{"experts_per_token": 1, "qk_norm": true, "parallel_block": false, "init_std_qkv": 0.0458, "lr": 0.00724, "lr_head": 0.0155, "decay_fraction": 0.737, "dataset": "wikipedia_en"}
Below are experts of layer 4 (counted from 0) of a mixture-of-experts language model. Rows are named router (the router's row for the expert), up (a neuron's input weights, with its number) and show model dimensions 0-95. Each number is 128 + 24 x the weight over its row's rms, rounded and kept within 0 to 255. Numbers have three digits each.
After each expert's rows: a language model's description of what the expert responds to. This comes from a sample of Wikipedia text that the model never trained on.

# expert 11
router:127137081142155150120141108113143152117126111129127138123103132136138108108108113156117120112069127184118159161109122152139092144137118067143105084126110134108147114121137083135180145113118064179125118138135145126124122110153134121127136122096151179085147098110153134091122173105116133140
up0:168173130141100139101115101101103114174146112121093137091124115167089149116115148177122127143137122118110132129144134137093146099107102129139133105119174130159147164148105117210135090146104143096103096121142123135094112119119120122119101129147122185144144145147119137126143144119100124182
up1:105092102130106128156132104150145107154147135133107144110109108120131143109121142123145134161143118118093130119122120152118098133149126110080141155129101099129101167138155115124101113168084129175155121084155162097187074121088098112097138143115119105138170159155165104138097145116092111142
What it handles: Quotes and paragraph breaks. Opening quotation marks after verbs like described as or according to, and paragraph breaks after a sentence's final period.

# expert 9
router:142115188108138127148140120070123183120113139119121127126125138107129112098133114099077123109099089118127124091156104148097119108104180128121140127118075145127129139109132142101149165119127162099134164165106125105114111106167173153134134132073138126112095121171139159145143158131122151119
up0:099174119121108135086166127127120130144159110094100126096132106149121113116118141130171083135157091070158139170128100120135114079110106103141151123154131119124125164123112065114106165135153092157142150111134131118145142148129093127094080162136111119113116126121109137118120138181122103145
up1:145109145124176114087146074142170112147142122115137127115114088106099121122163088120138158192133105113103139137141158137129143135105112135133127093160121118133142142154126154157082116142074146145119126099146072106149140115087145150104123131129122151132192084137162136125130141139125134153
What it handles: Table-cell symbols, rare pieces. Odd symbols and fragments inside tables and lists: degree signs in coordinates, dashes in score series, opening parentheses, Thai or Devanagari pieces.

# expert 14
router:118132127152124107124130106133141125154133142095155147131130135133143158179119118123120124137119138102088155169093110113107149151119081120190122176153111135123123135148098148135135108166138135134126115126164098089125132153144079131121100177152116122185177132122125142092147108144184085142
up0:113115134180152114129160147146122091141106114139169137131179109151108134145145139131116107137106122133141110125109162149096175101141103150131166120142162116136125148138178104110166079131125122113113133105145139108145132117102180124079109137118129203121122081156098159115135132149154135150
up1:133113132163140076140114116101108100170123159115154173113127117110165145130096128138095122120151136117148124138123146110214098131106144141156132106140167113137096151181132109119097133145129127092123150136140113136106102135109125122145075161116145113124141123153176165090098115149154098123
What it handles: Word-final letters. Final letters or suffixes completing a word, like -ed, -er, -on, -n, -ing, plus Synonyms in taxonomy infobox lists.

# expert 2
router:133141114146128116135112161137128132114105123190167118145187118119144134148130112125137150136129162086093187126149165100117113158078136111096134162100156088135126091153112123123136144114119101140129186045134128131150156130094146102135137107137119147110138115118114131123129107122120094116
up0:094156101146171104159119105128139118152145096151137140109113077167141136122114158066106166126139135138141159084102145119153164108127126149106167112126149098180104158144132105165127096100151113138115135095177136149125113110100133128102124150153101159149131151092153148142110130151143114136
up1:096180123156124103130115145154113156109129112181126152133161128134116092167120157124116156130172126085124157126098174140164133156077119097135138144132139090111148141106100131149149156157129120172121143094149135160132143125162133142116108151161140121100100153139153155128101163102168155139
What it handles: Mid-word vowel syllables. Short word-internal pieces ending in a vowel, such as ca, ta, co, na, ina, inside longer words like Habitat, Vancouver, overcame.

# expert 6
router:105098159089132136113102106120111178107159093107165111126106113098105087118127114154115129126133131167129112142143106139106148103073171127146146139126086161148119124109142134109169154117151178107135189169118135099097092124140147132130141102154168139111135114139116141127111114102095092141
up0:144152113159100121150132108121072128116137123134183133066151131155095143115132118114112079137153147140129161156091131168096103133124151152106105129132125133148137152154120125139093110156164086132093105108128116124097150096104118118174079108114096157121127115131137141135123120146137125197
up1:171141129126125107147101134165126133103141088142095115157144092092138110125123130154118144129132098158109109195137153167115129116114130122090135169162094115143130126128088120142148129160067125120110142115163142138138138148079102133106096128181161127124146152113157126096153151135103176134
What it handles: Pronouns and prepositions. Subject pronouns and prepositions after a comma or clause start, such as he, she, there, who, in, during, plus = in headings.

# expert 13
router:132128106143148144129131163152108090120153135100101126131102128126105121140142164093108125147157145153131047085163135133141132144152133145154131067138155099103129150142140146159096106137118108164135069137131116129133157158102105116140132138121087139171101170114099100154098140155140145129
up0:118129099156157143122097144104135087151139151099131127098137124152110128119157118100121100136155112113150122134140149133113173088101135136138124095105079126110093150118143114152082141125128163150129083111117094151169190120101159128129121108119124101147130131105139052141115126183129158106
up1:088163139116131179101139125163147106086160106119113130102125151107117109160142157156121138092119114123119073159148107146100146152135136155158164078153136083131139134135119106150135124124103115154124102113120100101131110100173082137072123128109159106170121146142093153138126133114146121153
What it handles: Mid-word consonant pieces. Word-internal pieces made of consonant clusters, such as pt, ct, mp, st, inside words like temporarily, Lecturer, nephew, aspect.

# expert 7
router:120127132135095123139140138117143104142163118149120118126109117177112123114121115171164111137141145108168121163147167107170139126149077104109085136126136108105120124143127089122151146138171161111094169114123145160104120089133135154127126090163146118108085127076117081117104111128092178113
up0:174111098133077132138120171142120118190130094115136118163111141156127141130135122164122103127111164075116143129148147118125120119139106161093083069090136100146127141120124126135124118089090100138132131159116125102103096098086187123098127131120098111144134140113127120110121139144081126107
up1:151187142127144146154135123118170125169145137076109082097114124151129183088144139115146137100108098115123123118133183152141112152133102076145086138150110115113141143131122130122126103156108118121097096082140125127127139088116116120112119086112143112138130106140095131152093112148153074114
What it handles: Word-initial capitals. Capital letters or capitalized first pieces starting a word, sentence or heading, such as O in Olympic, H in However, T in TEX.

# expert 3
router:130121121135147145136104161150122101127110112105136093131132136130134175148166155153167143138160156170152172127134168111114155108150162131143107159138149152149129180100084102164107096157174167128122112104141145192152116157132105113118134139138117097150105163137121141081121115126139121136
up0:139116121111144098129116164112113088114094128124125152100137136120133142126160185141144152145153101170097085139098124133091109097135108129160120084116087117136102163115095091152121128164162157121141145102143111129165128124146097142136151146111085123078119142158131143102060124127108125147
up1:102172127100108144126108147121115120148109128104140126102155123095118136178120164170140118146141102131123140153100176095079109144103168154109137153130140109144118116125138138099132120163155156135114132103140140152104100130153113141107115144148144088153089133069069117143191112116138154145
What it handles: Headings and infobox fields. Words ending infobox or heading lines, as in Scientific classification, Kingdom, League, =, and closing parentheses, plus degree and minute signs in coordinates.

# expert 10
router:133161106128109117106152118156160081138121124120118141126122120140097127150120158138167148130172116108150089158124122104173133123120087140070128122113168118151115096140161130127076129101108066139139117119146162169105104138091091126129110134166163125085118126128132100164134127153135122165
up0:134128131141113125134172121128113155134117108116132090127079121135164171156094149153111183159135165142122113085144141139132148149145118105133099128191131111116136100133102108117088103107089133099073105119140134097092150088134124109138138149113138151109079092101138136162148117127166111133
up1:164131127128163119102167125153113136137129141113095123112110096141126129142157109118138137166148137152117094171142200124131111153137146127161117121118163160153090149153113103093080107130106078139088152150110168129133118141081166134091173153119158169135108141121120150119120098136128131139
What it handles: Articles and determiners. Articles and possessive determiners after prepositions, mainly the, a, an, his, its, their, before nouns or first, new.

# expert 5
router:126164136120117110147109113187155150145142134185135097126109126145143153164126134146173082135130125136158140156104149136122132141161095152066122116160158142125134103151091100133125112121107099176124100117152148081152153110133123127117109135130107099173175135084148126089144125125130118116
up0:111171099163143100148135124150117137148178128138126117092126093117110122142153182116143106110084161102115127114133099142118148156113116109122137093129110141156154132135110088106110098084153079110117126091124094159156146088105134186147120140150141134134133135165095147152108117149140157166
up1:099147143143148071091098095146141113169100116133109103116123129135095155126151172166178126133152111077128097142176152131122138184127123153114151108128125093159119143175142115130092134148131087169102131111123142150113132158130134126142153109107111127143113156167120143108106116138110088148
What it handles: Numbers in scores. Single digits in scores, tables and dates, especially after a dash or pipe, as in 6–2, 1–1, "4–5 June".

# expert 1
router:140109191106135131154140120073124183115108143120121131132122140103131115098131115093080125107101092123124125089151100150100121109108184130122141128123075148127130141107132143103146167123127163100136161164108123105115112108173171144135134131077137122115092121168138153145144157130125159119
up0:099172116150099109095146116124101160150089091125132134080154108109084132122118121122162129175094122137162105125153141136122144178143146106114118176126062089157098117169099122135120114116146128136121098144132104120076096150108108130096127125105121140133116121149084137108119127119103153127
up1:097128142107127114130119124105168167191116095158172117127140117127103157127156178153171117171113109140143098111111163125151133167123097108114126100145104150127146126123122118183162143154141147118163124153164117156104123129154126160104095128136132138136136157136144148099170159166130117167
What it handles: Table cell separators. Pipe separators between numeric cells in sports statistics tables, plus month names in dates and Slavic or Spanish surname endings such as ić, ez.

# expert 8
router:136113189102134129155137115073120185112106149121112134133119140098130120102130112093084128105100097120126123088150096147103127110115182130127139130121077147124134142103128146099157170127127160105139156161101115103117122105175172143138136136081129119119097121169136150147144155128130162113
up0:135143121151100134116143130132148122156128143181149100116121128152146143126109136079126137182149150093128182103117123107124146167100158128096130151138161135135130098154137141144131116164116087116126156148146088127113117145133170154098067065141102156150142141102102175126126134124123091112
up1:129128106140068110155135113081148145151067124123116126096115089166112092099109158145109114171145185141120091138127141122106138124092149074130117121077140129147113119107094124154143138119108103130109127112136141106142089122143136174117075130139114137149096120119161124148146113135109135158
What it handles: Word stems and continuations. Word-initial or middle stems continued by suffixes, such as Iden-ti-fiers, aeria-l, les-bi-an, measure-ments, plus verbs like is, was.

# expert 12
router:150133194126113128133147122081088168126108157113115130129143142124096122076114128077079103139088078090129153100088162133119137100132116118129154115105126133125126109123150134095116100127146168098155124137126127113116127135177133137137126111082118126082148144138159124114175122113150148101
up0:153138150113144114146144095126097159132137122114186111130125090169123118078095127104099145109136137141090150170129140109133165097117120115109148141139113119127089097109122150151100128107153153130115095106161157093120102126142145102143098113151168185162080140117141110164078130113126140131
up1:124131122091167164124143124162101094112135149118140168118161083152131143085117105159119116136089119135142127117119121150089143119128092150108109148149147139147103139143158152123120119085131107094103086142163163105144123171115127163088078115134112138174124152164102130134149146088166108137
What it handles: List and table markup. Line-initial hyphens of infobox-style lists, table pipes, and heading = signs, as in "- Directed by:", "- Subfamily:".

# expert 4
router:136100105124118113096135135132132113104127105113176124107087118113137156107105106165154123127087108126159132182173091150153160129164130118162141106137146147144136128093104102134177137150166157086135163111107111151131108119107172154108116084117116159101159093144133120138155121108126169141
up0:141146115151133104101109114074111123143149126159153073148148121150132191131163132132139113132102165135144141172142107144058159181145098145136143123139139137138131123145170091158136126118108107153139138113150140137152139113141152087098105141140096126114155103125136093124105131175141092144
up1:154129109142138153081128156148127135118178096104175141147071099134124130140179124140116108085073128187159116123151095141129133124156094142160139156128147132150092138111128135170161103136117143153140128124115147148142125170120133120143138110118132153105085146114104110082111147156139104120
What it handles: Commas and clause links. Commas and periods ending clauses, plus clause-linking words like that, with, According, Although, despite, in running prose.

# expert 15
router:137109198105138131159147118093140170114102144125123133135120139103131119106123117093086125100107091123118119093142093146100110105116189133116138131130087155127136141105146144101137170120123164104139147172104123110114110113176162145143140137077143117121086117167128146157148159129132175117
up0:118133136176123105109143133132119124154092124119148114134138104156111123091144117136145138155134128096076127105141162143118112058141098142150124101093126161154094135083088100132104079144129124115093131137147127147153086130164100159077112125096138127119160148125111099168158136120117091108
up1:146178171137106162152136138136115130133122149124132134097115097169087110087119164130080130156124147130136112094100136138122103136120121134124118124115085095174102139132104128132104150126138129187138118125138140122103162159146067113054112149146112090156140139141135127123123134147130090163
What it handles: Table and list punctuation. Pipes, commas, parentheses and heading equals signs in election, filmography and sports tables, plus words like New, has, of in running text.

# expert 0
router:149127148120153130129130116052092183133149134130127114121135132121114108115156116133088113130086124122139133119174131154107160118081162125147136117108095111127126138117129117108179156108137159105125199146110124111132119088141166153113121125066122132110123131145156184101132152136111105121
up0:136153108135182145102107139101132123150107109108104112108107101128109163091128168132130132100102136138143135120151170177156125129155121115132144140092160148119139139115126087132139118099170165137136134095168156122083109116124076115094112102126171138149167077102146135114123133110150177112
up1:149158123130117121128077113137106113131129109163144078118115099164087109177124092116070144124133091128116155127155159135131127151105137155135146090138136135117120140169143114136092125115137099101074117085125124104142101100160111103105147142128128141125133158129102094123098152146198131151
What it handles: Symbols and miscellaneous words. Mixed bag: currency and math signs like $, £, +, −, dashes in lists and tables, plus words like died, children, of.